Below are experts of layer 3 (counted from 0) of a mixture-of-experts language model. Rows are named router (the router's row for the expert), up (a neuron's input weights, with its number), down (a neuron's output weights, with its number) and show model dimensions 32-63. Each number is 500 + 50 x the weight over its row's rms, rounded and kept within 0 to 999. Numbers have three digits each.
Before each expert's rows: "gets" lists some tokens that make up at least twice as much of what it gets as of all text; "mostly gets" lists some tokens that are sent to it at least half of the time. This comes from a sample of Wikipedia text that the model never trained on. Tokens count by the router's weight.

# expert 1
gets: " |", "|", " was", "-", " is", " he"
mostly gets: "|", " was", " He", " he", " were", " is"
router:512388435475437481539449510511472506449481598589462479449539497439528540482536505511462513551502
up0:503500487345498443546493621513508492591545496499487485493366494534493505366494495508443500412495
down0:418427499511470523475500488500471572536534478511548559451552484499502572462482610499510626410509
up1:507514533543497582523494464572460471499497523559431506518575477505470568542499458463493497515599
down1:504399494579435543514411488515459506536485535394533591516500483600605517501410493506501491489570
up2:495360498543391519566656491466573504364510495504415472495512491605501515498446516500469473504535
down2:534534484542450529528478505387616531485518463481481477437481500480476512474557438427554486562485
up3:532470445521486531506479441449520568506558473550509483522577618449494493485585558530480474515495
down3:489505543492388495422441462515460505535554512492503420500480529610461523478481496337593532640526
up4:536381472492495501490511530504485542501509521444498507500500502479498538504547555530474483503504
down4:500496500492524504511486490493537579497481516493521512408629499477444503500499581383481552382474
up5:569482410512565515495547624556524532525566523598513426484519519489499502542545505407441539506496
down5:489459500471545422615505519480488519461507459449504567497496505515549513503441536607417563522498
up6:410495594515566545478425566482455602495508490501515564533495546533550495527567496601503542513515
down6:462476513520507533365560586499560471484495563498476460591525396501509407590462509558501528542509
up7:483398481548435500500474511513499558509435487405511499429507527516490549551470424501350441525488
down7:497531304563537522482559592498513371527498501538431550490532508485481503512496456408634443511571
up8:506466431498503473513520509516497509454486510458394611488529477525502492506504503498508494498506
down8:510509467503537499523501541608526473488518551519607547488486492488500508487581481508673443479542
up9:491515507395481558494482569488571504590509591519531495515634439501384477598511490543272482530454
down9:458529605505596500523543557568460512453415485488557571459387546518493526499517396480542467405457
up10:502500454501417573477442603578475506499525543654606541511501464560489478577476458500477495520623
down10:491510489494493582510434462574575560443478511563421444600500530530440587472424418499568518507503
up11:518398440466417668591535561562440592441536500550531466457527521450508505518560534491481555452499
down11:444521497526535503507487566512476451486510537517564438355485536503496487463473374500476543411526
up12:512464485402630603436492486511441646534491443500568478535551542581525553342447455487468499479502
down12:503487467512485524499451421494501578426445416492477563496493468512487623530581518608384496510471
up13:509546545520544533507466492494625508495583564605435565501444498497478489480486494473525468530509
down13:626547532562463544551487454485504563500638484507638542466430414477439521517531562432561496540512
up14:517471468558572465495501492548518494504478476420501497500477507536485554406460471602373437659510
down14:536560473437532499413457478372553505505548454492475504480532532504516542594586553537416556487688
up15:539499559501489490499375501495422444495469476490646501471489517453468446490511520474501503483499
down15:500508497493493502507499573496558422506476373476467528411511504510482435603529576493524396413488
up16:543515569493510532504563488531528484525517520445506534514515497526492503473611564486488490526484
down16:471433421546627501510500464552520481485494375533542504507540494526563508435610537472474540514483
up17:542516544444530533532384448492455500468505557483522502500500508551516435426548500517350505503411
down17:418447500484433507549506498507467581535508521379499406446632502454436539492426546467516614478553
up18:476541540483494543490448500483610492471472505485501509565595409506519505471455566499418520499482
down18:526473583532543498495501478549489508502515392488538426631499487469485517449490549454546500498486
up19:466483533496481562534605293499563471434550549655613542459524485515460515509538504490552559472512
down19:476501455518550562461503466470489488581384528497545509520412498436543500606566516542590443523521
up20:501504505501480386497474500559503469509542493478530443439353556564557545485443351579520466490454
down20:426462418469519502434457511560498495495504406539492411507487475511518467503507506534462496512429
up21:494480539581511508490423488495500567497496496508492459514531450488500602488498481462498489492647
down21:506591466420435553499557570522505406424465483450512500572495491479473572496482498487490485510471
up22:567480377497434485604558461505483532465526500496583463502406492553526466472493465555486502505539
down22:526582467497517504524522413426493489549527488499481503480484518544499453452505556577482491495476
up23:461516477532449382519483507532455529615484502476497527526593476519544380546449482508515498549438
down23:604477426511523499491507474515568456476501557430397578482580496436468496521533441430498508524554
up24:534428438523489477515503484444505598505531414613649478511492504478499417562480461500530501533550
down24:495444485532516506493505498463569502442495514482512516498492497504520492502431473422448465625430
up25:559464491465503443507481453502574509476475503510531500500502422492483531493550498468472505475508
down25:521487520499507507514492543453617376492569505499496531550463508500510548450519462483573456565522
up26:538494528484404596631517556458473525478451482473506497540446537513605488474546610531494528500541
down26:520447540490569523560511562396478520495537556472478493498490559567610445380413518501509688488513
up27:488415521556487498358586450493510524508554511481492490597540531519495494501513606449516565451567
down27:501519475489476577521513504517514498496468498495514506464498488485490522531587400533472538514538
up28:477506395503466518592495468454527523449505518513448635444499505543528447491534491471459501518490
down28:401481553539455523476575557497493510423531509449500533603403437487501456520579552427507498448673
up29:513526501527483499451520588523455528434302499487522528479460579478573510518501518516537429499562
down29:507519441546473496501499481525561528570496450505512459495545541571504564559495509403514486589504
up30:429478507474518488514499492438501466507499526483482358485462498513473440473497463474493578445547
down30:554548497531498502590484515490467480544498579451509504573509505464500401530506492485488484496494
up31:502483496471483423496505472455511534482598411430498540499492428522487517444567498548505497477584
down31:470580497459461548526430516450452412527551500500498543518406543534565424486491506515506411573492
up32:506504421449506462493522436488533499444559493495514536461474575428539501509596472489421501486551
down32:473515444466467493502511481512580443403479523487424536584443560500477535497452422489417456499452
up33:624508459435484479345482503510488531442622484522402506521505468529400501473391468531500571501486
down33:465541514527541509527507500517523491417392436489482531466622491489454506517499580498330525311447
up34:459410472554500533404473495539544373443514517452500483497554473487577480561536509479497464502492
down34:505424524500498452487473431501528514463451465494499532510432559469457482457561486420544494504529
up35:535610498507492570502491495508563461492588473412528515503458536482567509483493515511502575495513
down35:423497492550511465569666495488523493473468609496506463480406379511453515474461505520528587500496
up36:497465511410410480532492482451451533510480513498532496618424520504516525513514530497511433539544
down36:499506456485483575524509409554537471467582447503465517460518569504535551473484565499552497491569
up37:500515481529488488516442537523491509506510565462504493491446468495516428536500452510446477489480
down37:500691456522497500568517536490444524555511432489501516556483438481561501500501451527503497484520
up38:482499505472549489498421492478540550535579486463499466646503493491497536492418567379450561576576
down38:487578498490560514517539495512467451525578409401505529487475486582479445491500579483507499502567
up39:462415538511496525503489503452458511446539460555507393453502500558473470571534571474539530510525
down39:527479410509515432477486531495421502480502397438473543527472536397517547438376465493472484526479
up40:526524495427480502428588462482555507432528507475485454465473496507492526553497544492575416373450
down40:514438503594495514514500458460475511532499504437494519439487395524500406414522465451416555515535
up41:476495503600498530523538516509564524498463525480489511430400412495420452500576444512604430445430
down41:471470499461505558556507497491492531498477533480319527531539503469496493516509547536489480507456
up42:531576455525471503505466450534474503504513509536589457496421481466520493655483503514523589490429
down42:493616411466524481504514491502479499443470485489530490558509564504494596705533537537556492459468
up43:503624467509498508437418514496534454521504585494463448399576385367455530497508583506461495478501
down43:473558491484412448498488573499524483501464596491604487461468492510506523563516514451472503594514
up44:513534477467463512511495414535502530498560435528466467487500503596505436542486564407480469479495
down44:480512508539558499519500497577635496493444496432515405442480498526477537415555496478430447631515
up45:428482559399486492476467496514483449551499474510543454415583531498574554565519551522493484506412
down45:417530639390462498487455474502583506433606512521416480484480504550524447469501498520505515505516
up46:487523538514582504536507537468487547504531456527521541478550514465519511486501564502502451497496
down46:529515516573496503500529496462544528481488492472417573547433416490550553346604443480496511516481
up47:506555653558546535477493464455460501431447500508520508544545559511504509513490496524516462539534
down47:452571491491505537503584490501505470503477543495510575494510516596483476478492580403537485581490
up48:573463502490500550466505520539498512444478495529502572497460497498534473389521440460507459515536
down48:627474499489464465535433493444493460501501554534544493455525524493478502449500503448460487489419
up49:447566322469517391485459413499498449484605478632500562441530491468576486528524568495468500559459
down49:491513520502525532609448589594518470497496506502514451489511506526659498491482497484452484506529
up50:552498472569512518508502508462492356501530492520500419588548515472476492471486529472482522458503
down50:485528505539511480491500501486557448431516494499518517519513563362530547532487586427425483500528
up51:515417513614464531469537456601515470447476514443500506506407526504472618479474529505590534438498
down51:528452491516600466552535515409558545577501553386463657482494498451483447503460399581478350546533
up52:500538461451478429415487492535493502500502652487512453492462504472510476500500456502494532480506
down52:579500447474501490493474313519480532526437501477546509503457519448520490510503450491518495491556
up53:475509561455406505522517568494543612462470513495436515500529496521563582575500530557478528534509
down53:378514513478531416482495553542405559479521474451370499506499462435443424500498541524509415467548
up54:539544503460466443556494511516459474500589435496582500505550490510535537531428407465506431443485
down54:503473572469583475503515485406494471488404654538425452460495559525515551517533612511556542498491
up55:500618497446496565502514490407510694509506503498444448582475372500535620566499461501498485544500
down55:425502593480458516511507453428501482513495471495565526483513524505562507438436469516432487473418
up56:537495435378484453563505469470504597413539487494574440524535486375491540556507459543490496506406
down56:471516451478503454513504513554519454569503478488547452422485481374478439492483431508525598507482
up57:520352548439397369440460500550479506501529533489502402529504477530521382493518528530315533498491
down57:514501509444520506403418541528503513449475453576543461568467499486500429608429484526494516467518
up58:487456517449534601480507540517487470524522476578424491476528460420539545479613416459503568373559
down58:507561513538483495518517508497527516547518520429478491498499504547530577490386410430471567461531
up59:539436520449597630430507509493492517439487498459480500324514498515516506582617508465525531697524
down59:423499450591579439553408499518539516423503517515502510525527340520478497524464473435498497455453

# expert 0
gets: " ", " of", "==", "er", "===", "al"
mostly gets: " National", " new", " American", "====", " State", "ley"
router:558437494517530466443452577579520404490517608580459438570505411487516430603592438407508521447459
up0:522504431570390550510505511522510518475490513541488497348459483456491471547434496602545540451498
down0:400473411501389555552502513453585498497494551499571494547407522495501539497524489499525462525510
up1:497494479419395506469523526543479537607516558507511423466476490438481490512560514467519405414474
down1:513525483509505441528504500452461480544518526529442394474519444513524534547467451507604444513502
up2:496692532500469469479459479542444511440492485546525542524519494554514529491498431503489517514474
down2:524470590492382507548475515396512486479560536512505519484504561509442496487402463476543542453518
up3:424486502500379499517467501539557496495477501472506526519542493513522564506659417433570646555543
down3:530471528475492485521515494458520441468432505537429467475443514474475622504470428488503371529488
up4:496492501496500522574520619498520464526425520579585552503579420538489399497497429519458477524568
down4:594588422497532469490558425492434509507493527476551489483620533474500485554581533506517311502518
up5:515490545516544482553508576630506512468478429502460528533453496480351615554489426470425491424463
down5:554491508483559449602502556545436676557493531529513483483538510400484525555520452536631463503572
up6:500481390403514419420532552488558537436497466481491472421456499454561499472504476520551599532457
down6:438539561440557502471502487531537502488585491487511471454501452565464499578490481513493480507476
up7:446461527518500541463471501455480502593529500563568407487479481502517461497532400401486494481405
down7:504394523506474497420486507531514559501461540502478528522530512500502552481454484407516449498636
up8:495544568553513449487500548502499563499602491521543517508552490502535524331569498526480593506555
down8:513496573519516514500559483496479490500484513527550570572563457601457463504556498587500478527575
up9:499526498486495518509501470546501451468492378479481437496501470543483571557481499398429473546516
down9:486520517499535469532530482559509484568587564539459407504535519500534620465528441517463453499367
up10:471501502545477475521496460528436481497382461500601527506507491561496454578495494502485626546494
down10:488449620502486441521584442510502536499453447495349472478522460473485380499577500522503498499510
up11:501473432545488525538413485527461542468477651480480515506527516483503578424510501569478514487540
down11:438499530458523376486461510492638487641468451528413494510488479433501597461427471452490498431502
up12:525432582442495501345561488486433488500570497513538518499497467562522526491521583522424467463528
down12:526405383534487480506492469474519439478547434490664508520554442503481564413509452478460502559598
up13:448478474487478504508517496504457520497500494481646466496516452478436499499494493507488505490500
down13:550530484486524502492517499550519509398500411535538474542472417485616465503508562568513536490574
up14:536478491518504492498572503488578497532552538465464606483486528503518492440491555520533507466596
down14:533515499495504495495554386402470530552509435507518478476488473506579501517509526498446450409570
up15:478508501510417462482535475526495476512575455527377392476420514463485508486418503468478517517519
down15:498494551533372472475554507524514474533511637579511487539481497510488544449447521504478463544524
up16:540528468430504462497651505520590520433445458671488452508466440499413499426574538584488556460518
down16:493507493562499508498506497484503481470502489502606569528438488459590500476487522543476504503490
up17:672358325494441499391515490521456499477439402474451509469436446589461456560518480492495615481487
down17:514505517510501566467474451527492534573469512517509440516461445515542494523445554411506543475520
up18:579621495486537475502486478487508474486537495550550493494575609516527503476532555623450468488529
down18:453553467544483481479357575409440488501499449500509555548437600500507541566531460482481504570499
up19:517440583593478331471499438496454499514521560472530544448441501525564511496504376585502440403572
down19:499505488467515563495493508474488575488517512501508502657545491520575457456454557469502475556489
up20:493485374495524494536485483603479595472493507545458445530451439472541490500483510508472494506505
down20:501534575473539515543524558606597505459522501477503441392522469496633564500453510538542440550452
up21:484515493523417486543504500563605539510561499423507618599498551530499497607573448503551525478501
down21:544580560557433454437487547446438497501417387614574459446501517564430468508493471451490491527590
up22:509528557489527403489482491476536504453503503482535482484582499557467520526462478511468507495509
down22:440659502540508514499647554398483427453460496461567492501532493511468547494531452456489494533563
up23:510469505507490588400512553419602612448575494495496495484521477556412607586483477611504472500512
down23:529609491490528525483486528478511471550498522500507483435526530501414491519491502458533495556542
up24:509494459569603438475507511503461528500463559490536583578391563450496505425526518494458499564499
down24:504517544514507515476495498528523522509391481499498544514505555300600572478513462536585490510533
up25:536455474484554513496450465478561553497504466501504481545486497501483539462523496483532486537509
down25:503495495509447526530519497545498512379433497585500569490497568509561496505542466528493515562502
up26:418389515480509425522521487509439500437535588466535465501409461565445504563476501559495393516563
down26:350540509518465272461498490385498560503493443516432510556481510488500509483395575463497483550508
up27:520499465532501512506445541428501531532570441481384477551460524452493545509395475415575531488507
down27:553497432548496533445529500481620486571438590478547539525515527488481502436506382509542479521544
up28:552569494425555469506498488582499505464498424463458529545489540511435511628386527558604591443421
down28:549593487486510474443497544455528503391488570421496500478495406480475460356487565425482560464483
up29:503503502507424462476489445570496567468495496504464633598457512472533486413549497507502552506437
down29:449500479497538462385490452455511577499328489517524432544530563479512485441514524469467532488516
up30:497475511509457499477493450526477490432474427484499545508568491591504551516494573493537637503474
down30:499501513516498455443554452470505449462505457551454512557554505498491535498349444483572430606547
up31:498507457556413483548487473509526436466511448508583520494552465569509502491339503566428503477492
down31:563452549559499473505507515515478517550532484571443529507424499457527403453491446485528449466508
up32:532536483491532497582455456572380674492527504451494473373488493545407637589472455491511584499513
down32:512513507511506470525486512575483417535427491500505506469516467574508522528554437445596496471501
up33:492538453636583535465460499497501444471578531587463500510467550431482571439486425496499517436472
down33:470558441586477492417508558484429507548508553512509422488511492488242502521484504565478467503466
up34:513495530488479517571552503496462454492354489444461485605624489530472434482462525498457429528511
down34:559549521562516434634489488506494388498515500489459562500503468571505577486500491461482453518506
up35:500467453409482454640547455615480383489528493423614363499448599488479520430399482530503479519477
down35:521575530462502464505569512451466444501431443508512455468473539476514563517529497466536499458497
up36:465506517502505624503537560420537425502462464543346501524396416520513471476522582500462472503399
down36:522617563508486473527490520530537479502400573580506454518506517536545505501520439502479497476499
up37:504482509493517498501507501494547564507417475539474461478538426469463452442561485478504565391555
down37:474499405461483506542463559635480539502550480405429467612483498583504486438537635545615414419506
up38:500519586522543546514476526505504601498503660403495491504543467563578543371487524562493521418496
down38:485378458494360517443417553537519467558492520488452475510549453498560552499495503496517508438397
up39:594578512596511548461514629605425485548500501445457428483494467435523524492514475520502480519478
down39:444499501521610515500491441524398505518484514517511519517477491490466446476417420420612601480486
up40:436521501496445621467592491467579537514451530530531505446507412521443494460510558495476501457491
down40:481516477544521551481497509517484421491506504514569510531497474431494481506498489505541500507501
up41:570561487524505442621431502501461401504478440470451451456535583466504570449571469474515486522403
down41:497473571525549435569546501449615387525518474427461491531497458525480539356496449544570434468454
up42:522538449517458595430587389522561508360493489534441503583529498436543380595488482459506531483420
down42:454464458496550500509534461529487540390519414459542458619496501526443496548325463489570437443528
up43:483474361513526523505473534564444525482500480484491471555439497521396436398483456440490509492508
down43:515501405482515477542553495504519438509471423500485486478546538484524546660594493502503388478528
up44:575479570485489565505483524443507505506454501438479491532498433327451577498382456358499468551484
down44:422399447474547487490498361480473511441469496522506507445531499517497532477503515505444510498526
up45:451507473544500533558514536561474471479479474513487525538507504540401478468384630494556506435491
down45:453501405492489444499506575571561509532530485499451499500477504504462485492506461457507389498516
up46:434552540416533548514577500495524497490537458513491516500474501538422441519544532501467504503608
down46:539540478408493506489499478458522590522517456449495540502418479516512520493424547500504487460602
up47:486492505477499507555500455501461490469483421500618463572407534459528516503577500350497624513571
down47:500502461503498500510526506492503476523523500498478535613412505383486497470491621519512499574505
up48:506499531499481471409434506498475441495495559456494496556539511555425549490465523442499477506505
down48:500569535347477500550425501504505491502561443502628511495508522506472518479549511490461494494500
up49:450537496504532534518540471484617518594509430489499479598519486502472492494458497476387482461506
down49:482500461367534518550505501518494465494523578537525546482497570523582500392507484495579400490422
up50:497525525486500567579531509514483478510556515503503519465507538443514509492486500530507551442505
down50:431492502570552417459465600452525498506454446424522533500533494415569553528503564513572536377499
up51:575603441513474635463490486485535520501557546483461506546458482480484425497569531469419431519458
down51:431517545542473507527419491481461503563500507490683530539508500513600443377489469444505607516503
up52:561500516517530481468411606522531531600429414473438451661510464464421535460440478464511499493403
down52:567471515487578597496460573537509493539523597517491487437497547465496435562534490554587511521380
up53:430547445525501501553483515505469491472502512500540525539563469492490575524350508457562544570464
down53:464540527501515548496614544547504606529571526503506481555483516517482466496464590532499543478473
up54:502669416553528466505526532477502480505484447574386549537517518487525428492531358504571465533510
down54:567488521575461496447505579422642466499578586499575485500494668488542457499500487476496536459589
up55:421464504500494632484442504459569468502407498498497525513532408564413468526505557496438482534500
down55:470511536511529547537547480493488519561566549482494532500500468592491482501512503512498483541493
up56:477441475520539404402444497513496515344518514501531596504450508505497492500511498522527502502502
down56:601517544461523552478551567536545536543513651486506490494473546532480499554580495540451586534434
up57:484531497517616562495635476461513476499525488523495590561479498555505500498521525403591406509505
down57:493519493582457499535398491521496568514545541456580508543498462494515488500510512516475491351599
up58:539456517501460548534585579458491531471496440468556508457467511396539505370407455551470492498485
down58:616521519498510493544501492466561568546593696458484531481521478498448490482505493546484484578494
up59:453471468552418515506597534371448548487535600610529628471525456472524572565453479483521496473522
down59:486588514606500486499500496502300499490514668455475460686453534507411500502429493332538490507352

# expert 3
gets: "s", ".", ")", " (", "-", " as"
mostly gets: ")", " that", "s", " who", " which", ")."
router:512513489555470505453591457431480458570484426542483482536500494475472447472522530473515477385512
up0:512504355536497476495633515506530506487558496439505501645570499486487411516557557514479521513498
down0:530519470410470481502555565515516465540561621512498509506503491550583496568495396555440459573460
up1:452477549471491563510591501527539489440474435526519523488504562601614474500488542500570504521501
down1:500409500492645533499582481486526451491497538491498451501426493416521565501595542507504437498509
up2:528479487377415533509413513504563450500531306569493639491432503498503520509576513619507514555441
down2:395482543564607488525507538491528505492499506501471495506544438507621560472529429472456479530431
up3:391493496503462434566580597560455449480514481400402603500478482545493578504490342504505434539474
down3:468514484602520489478542482549588505566488531454417523474599626425498473532482512467574453515500
up4:377453470523551532445470491407512499505555425538529480516509499487541505514446481594489596482476
down4:463506489510516453432439589541634494524486530364476517528547554533403520469577499409515470546508
up5:535435480521503511451467466449504487460487462575478507494516522487500497520493615583509492510516
down5:479504528492539512405495608513495506492488535575509570447483562445501478569482517483334513505533
up6:491526534446479533448530501446461519631500522526533503497548497473516409479517453500510526511498
down6:492514445503543598543490527430499590403461476489530605473513564486402532479473550512492426598497
up7:581508499505479507407516443492513599493458636509461510422442492543470523499496519505420509505575
down7:505500533564531530398488572542479476537536480560425506482541511512630467627564441479477436584555
up8:500450405484515536560463501485608527470518539407504496424495482530470520540474545466582545491500
down8:500477540521509546498504505521530496508492462528510486598508402450409465511493517512491498506572
up9:474496469497461463518483501493478557416432508575508533511515498509533460476535499496497506431550
down9:512509461488434432470483559497548496513511543587470450501500584518574485544567522495546530546500
up10:481503479510487534462519405509486560491503495514470491490437517473522631481520477486438472491511
down10:478607546496584519519475504550536483485486494555461472528501499504570413462521509492490410530459
up11:419365517505532555552501520549495521452508501503556523321500547576494474433514455500481533493493
down11:407523554496471483506497458377489523507550456514497435591596540525451501438419325501482492566515
up12:481516492447497504515549502489562554499518488495528390460611504548500484505621556519438465578479
down12:450517529504497486500485518461526422466564499479473425438477439516497509377481522417483493393565
up13:528331476510502502488481555456471473604531477441573357588416498537525438469622522464457484499458
down13:505503506422515546493569484527515518505635523498525487502589563423438579482499484535514491521501
up14:472474495493494513536337554436490507442482504574474492422441454563543457505503454364452496481611
down14:518409468493523486516461529546467527493520522563449441497574501442497442522456453486503476517497
up15:371504466364494573511470522473455500533488426486445511500510545496478489508437417497452512501476
down15:501504439510527453502557495425500557500480519502465516488508528511471472477466503591496476549469
up16:492528519491547572517508547508438499601534504515489533496503504500507423498511538467467402498448
down16:493523518519503421578417498503498551505515517496471426440502534502500491468486521503392505386502
up17:487567520520554515495537492551498505468511425435479502448498459509506496466509535456579549427533
down17:471501501480432671505489500578481467449570489577591509428504531533447510548501500529522535516463
up18:610494549557563436432497556500472483418558448517500510559429514492548516504515479338507500528501
down18:502449526347361436512380507501424464543364492531498494531478525541551482493493481464531496478624
up19:497411496505510476501498603515437618524463472492515459503452440577511414501541531540459393498462
down19:482506422501481466415602474483557450487533392641537538446503572541489450399489499483468491486487
up20:496537529493547496520587533457487501504501431519560478459516481506496553438418439438470458499507
down20:414504541500482490521505499475533543527504459602468498502554511506524505411512497482500539480495
up21:497486498506429608503492486502496508494428503485507504514511495499473478516481569544576470482450
down21:401644503517450547505493590469506464506520499538557454522504512452466531545482495498500533500502
up22:523473501519503539547504490499400514594435549490519523465574495570446480496508507651502457516502
down22:516492508566535563441587596447515506485541526506521517473501607588530499583486478518506518498368
up23:454524518534583478497508555462598526502417564455485511571613469500533517572560491604467587498497
down23:502477563511462499532499506461471520470407508466536476503403480495592463506493357459453564397510
up24:461501530554592504493491494491475491428488469476449522521582503496498551489500506499501502451625
down24:459559575498514478523487499446474668530422480489547495460509490524500552482490442494554478501525
up25:517523461537496513606495500472458625522519508615498477590475491512504500493580489480503551495501
down25:350481502395455519486549510461498515499516511490582542523615499533556444522529487460476567451557
up26:485485489444538486470497518500487512519591484471551448461523538489440489497456506503391520497494
down26:548465502552458523506505572500501468481546444562461488541468658501500550517389523475466481518513
up27:622495509550494509490480496493499490496482529499521480483508501479421462534460531453504491488450
down27:613545510497513503586493491445681538444516488443531553500477471501430493623501529579510411515505
up28:484569512470499495540487507466425456421595554499492484507481497520466410470460542535490502500441
down28:379498504387512536502472496495481418521470535438492604596479498543421492427401469468604613498464
up29:560489517475468577480592498395465481499486516519487498498499463406473499485475544537482490451506
down29:589504421491513493482449497504500541463462497533483385475500470440500485498516553434417392532459
up30:508485489517600480501489523492489607489436478492516499498531503537654552509506605542588496500505
down30:449353431530588575569505558483492503499474513435509524500496580477518358440509568495526495444578
up31:445507530482499360526511512489490502525478499502485418530494474497491535470496504575458515497583
down31:501514487511524499534463556392474463440508506527561573508429545366490475577446507506416488511503
up32:472469515678455361480513466479437493520453499497427549481446525517417490568396451529498483498493
down32:536438584502489507449498524514563448537523487423508498460561405479454422490540492500542494518507
up33:589547463561457455504490509482386448473438620469381436500507503497508480481514495479425499482516
down33:565521499512516497502580455508573483534522596568494475565496510454579399480508435468460530496498
up34:519520494422456509494552510469431495488512350454508448394435385501519545544507392420524472532496
down34:479382476407430432406546544618528499490565405555432540440531559479477455500509503490495499497539
up35:505506541521490500459470453512484507509505532476484644532466522522454535443453453496560518515495
down35:496557513420552517485497552481510432464502518490551557510579546492499481483406501475615485494515
up36:543462540496470504485367455500476510503482500511502503598454471492447486523508531509496411590574
down36:557501583397474408551597551535540516415476361457431522455416457459539531346507585560515437476424
up37:487482514541490415519553500493471448452474474455539508509443542516498473402444548493505575414596
down37:595367475508439428498492489493495535494491499448480579536488599480525592514531414481659502415569
up38:500532498474507403515432470497568487499581459558388503554496471529540469516491585433577536544491
down38:497504500525427495478548493434458474514516495557486456477406507564481453499584512520523493489495
up39:520476499504524490504508489485548538544463460479503514447443363462500589502478475467487503537479
down39:486547531441412670495479508570291492545499491483470592495504569459538497571487495514522452490495
up40:557526559499521557402523481477496433512370421531501446591581532440500513399497553499479501598489
down40:500435479393476503352443559397542430515467493430461502523614597504445502462509501492504452493543
up41:497539494506514429512506539557447438492427502501517461513485498447559491659497599502494418490617
down41:500476517467513605512510504508497515464559403616471449383455467520491491499469519550554565518422
up42:509397543534513568501510339496562607492496501463494527474528540506501503353532501571469457505495
down42:599416449452492486432484492506579452509512471523516499475498481438501493514462453471488514506488
up43:332358420529580497544463498498523523544498434414471543505453496491504520489504499467469546442501
down43:457496521518391507513561508499467357467538508405520472496552574507488500525408620460496469501444
up44:441468503480523501475507569344393462562380495503489491521521524559557616526494583524452417384517
down44:534499450355533487471523489358490472431398504612513407515485462555350550492519524473572447484481
up45:483521432502516547556457509468496513488622521546454443568524504470492490582497530422542478542548
down45:498483488452536465515499594462568487504493491496453687501495531540578515411508509514511513590435
up46:516484464505501512361522508647440479466452306502507577455492463500465486482441501522379501500458
down46:496454508499502487482457431479545551485582437530542461470492478570503488515516479588513468516547
up47:496415495476566500498425573490587499449510538483585528577579509552498458455605503467469487616483
down47:487497486482443394499588515500469512510507544606499455477485519463490464589548491533434463475512
up48:466393467457545533530498562484515538508500513500483494537501520501520436447519502477487504492459
down48:501459541489474534521531451500500591530499496518493540416432462493508495458492460475490416479516
up49:476572515505607504523444375434496549517478487508439417456521492443553582458375449616468518550500
down49:478483503435472535597427465466513497416451525490505556490506482505535500495488525509513510504487
up50:520461515466503511503499488510622500552372500395500482472501502418634456496483541582522488478503
down50:467538528469450432518545450519618592398519551523436467493504325428575482497560489572657508469486
up51:433500505523467531499503481462448448420462502383531501526543461506514511609512503513503490516508
down51:491547552559499517520536458516492518462533490375510453682419500608519449512572283321451468575519
up52:500409466532536492523541506537523389393595500465505480519536522470496502488521482441504498492499
down52:514493557518486488559398467486567499463520517498466514502571451492416600437516500393511475500423
up53:542610500482334500498531393532482499508489478456568487520580475495471545503471512503579467496473
down53:499498552521499484543502491504449613511465482501598469381473500459486436438465425450640502471478
up54:500535507525500513487461464521562400460457505435476604509495585510499524532504507517462515507479
down54:471516561496488521398412448519501524481467500561515417515615546517475531498503485499452470521506
up55:518487569453484500497518484595474491512504492503467485701534438532512500607514533511443499498485
down55:546430578492573507517483397502503501502365502531550501521475486526445395459527528462534483480515
up56:476478510546494433504404474540515444466512476501520552504501493449646500549506536460531472502489
down56:471473488377506476501484423495500453466604539497500454502456469490450534529480493499585579506522
up57:583463553502550438591575503476522501533530512472470593538509553500486576501538497457508580488582
down57:559520490376441522533453583506560487508391563519479475570506464486533507465469527543511508624491
up58:404419496557495544522523561522563540547456503394587490481520563496426539403598642514471477499538
down58:526473533485499415681500456504475446514474474452504496507530498505536501570485548465500520478429
up59:504519515452494537483501515498499544508540596433542474617507525474497515526492582505541502491452
down59:432548510513559508525516502497467424547424594484486495411471518537465493500509456508476498486507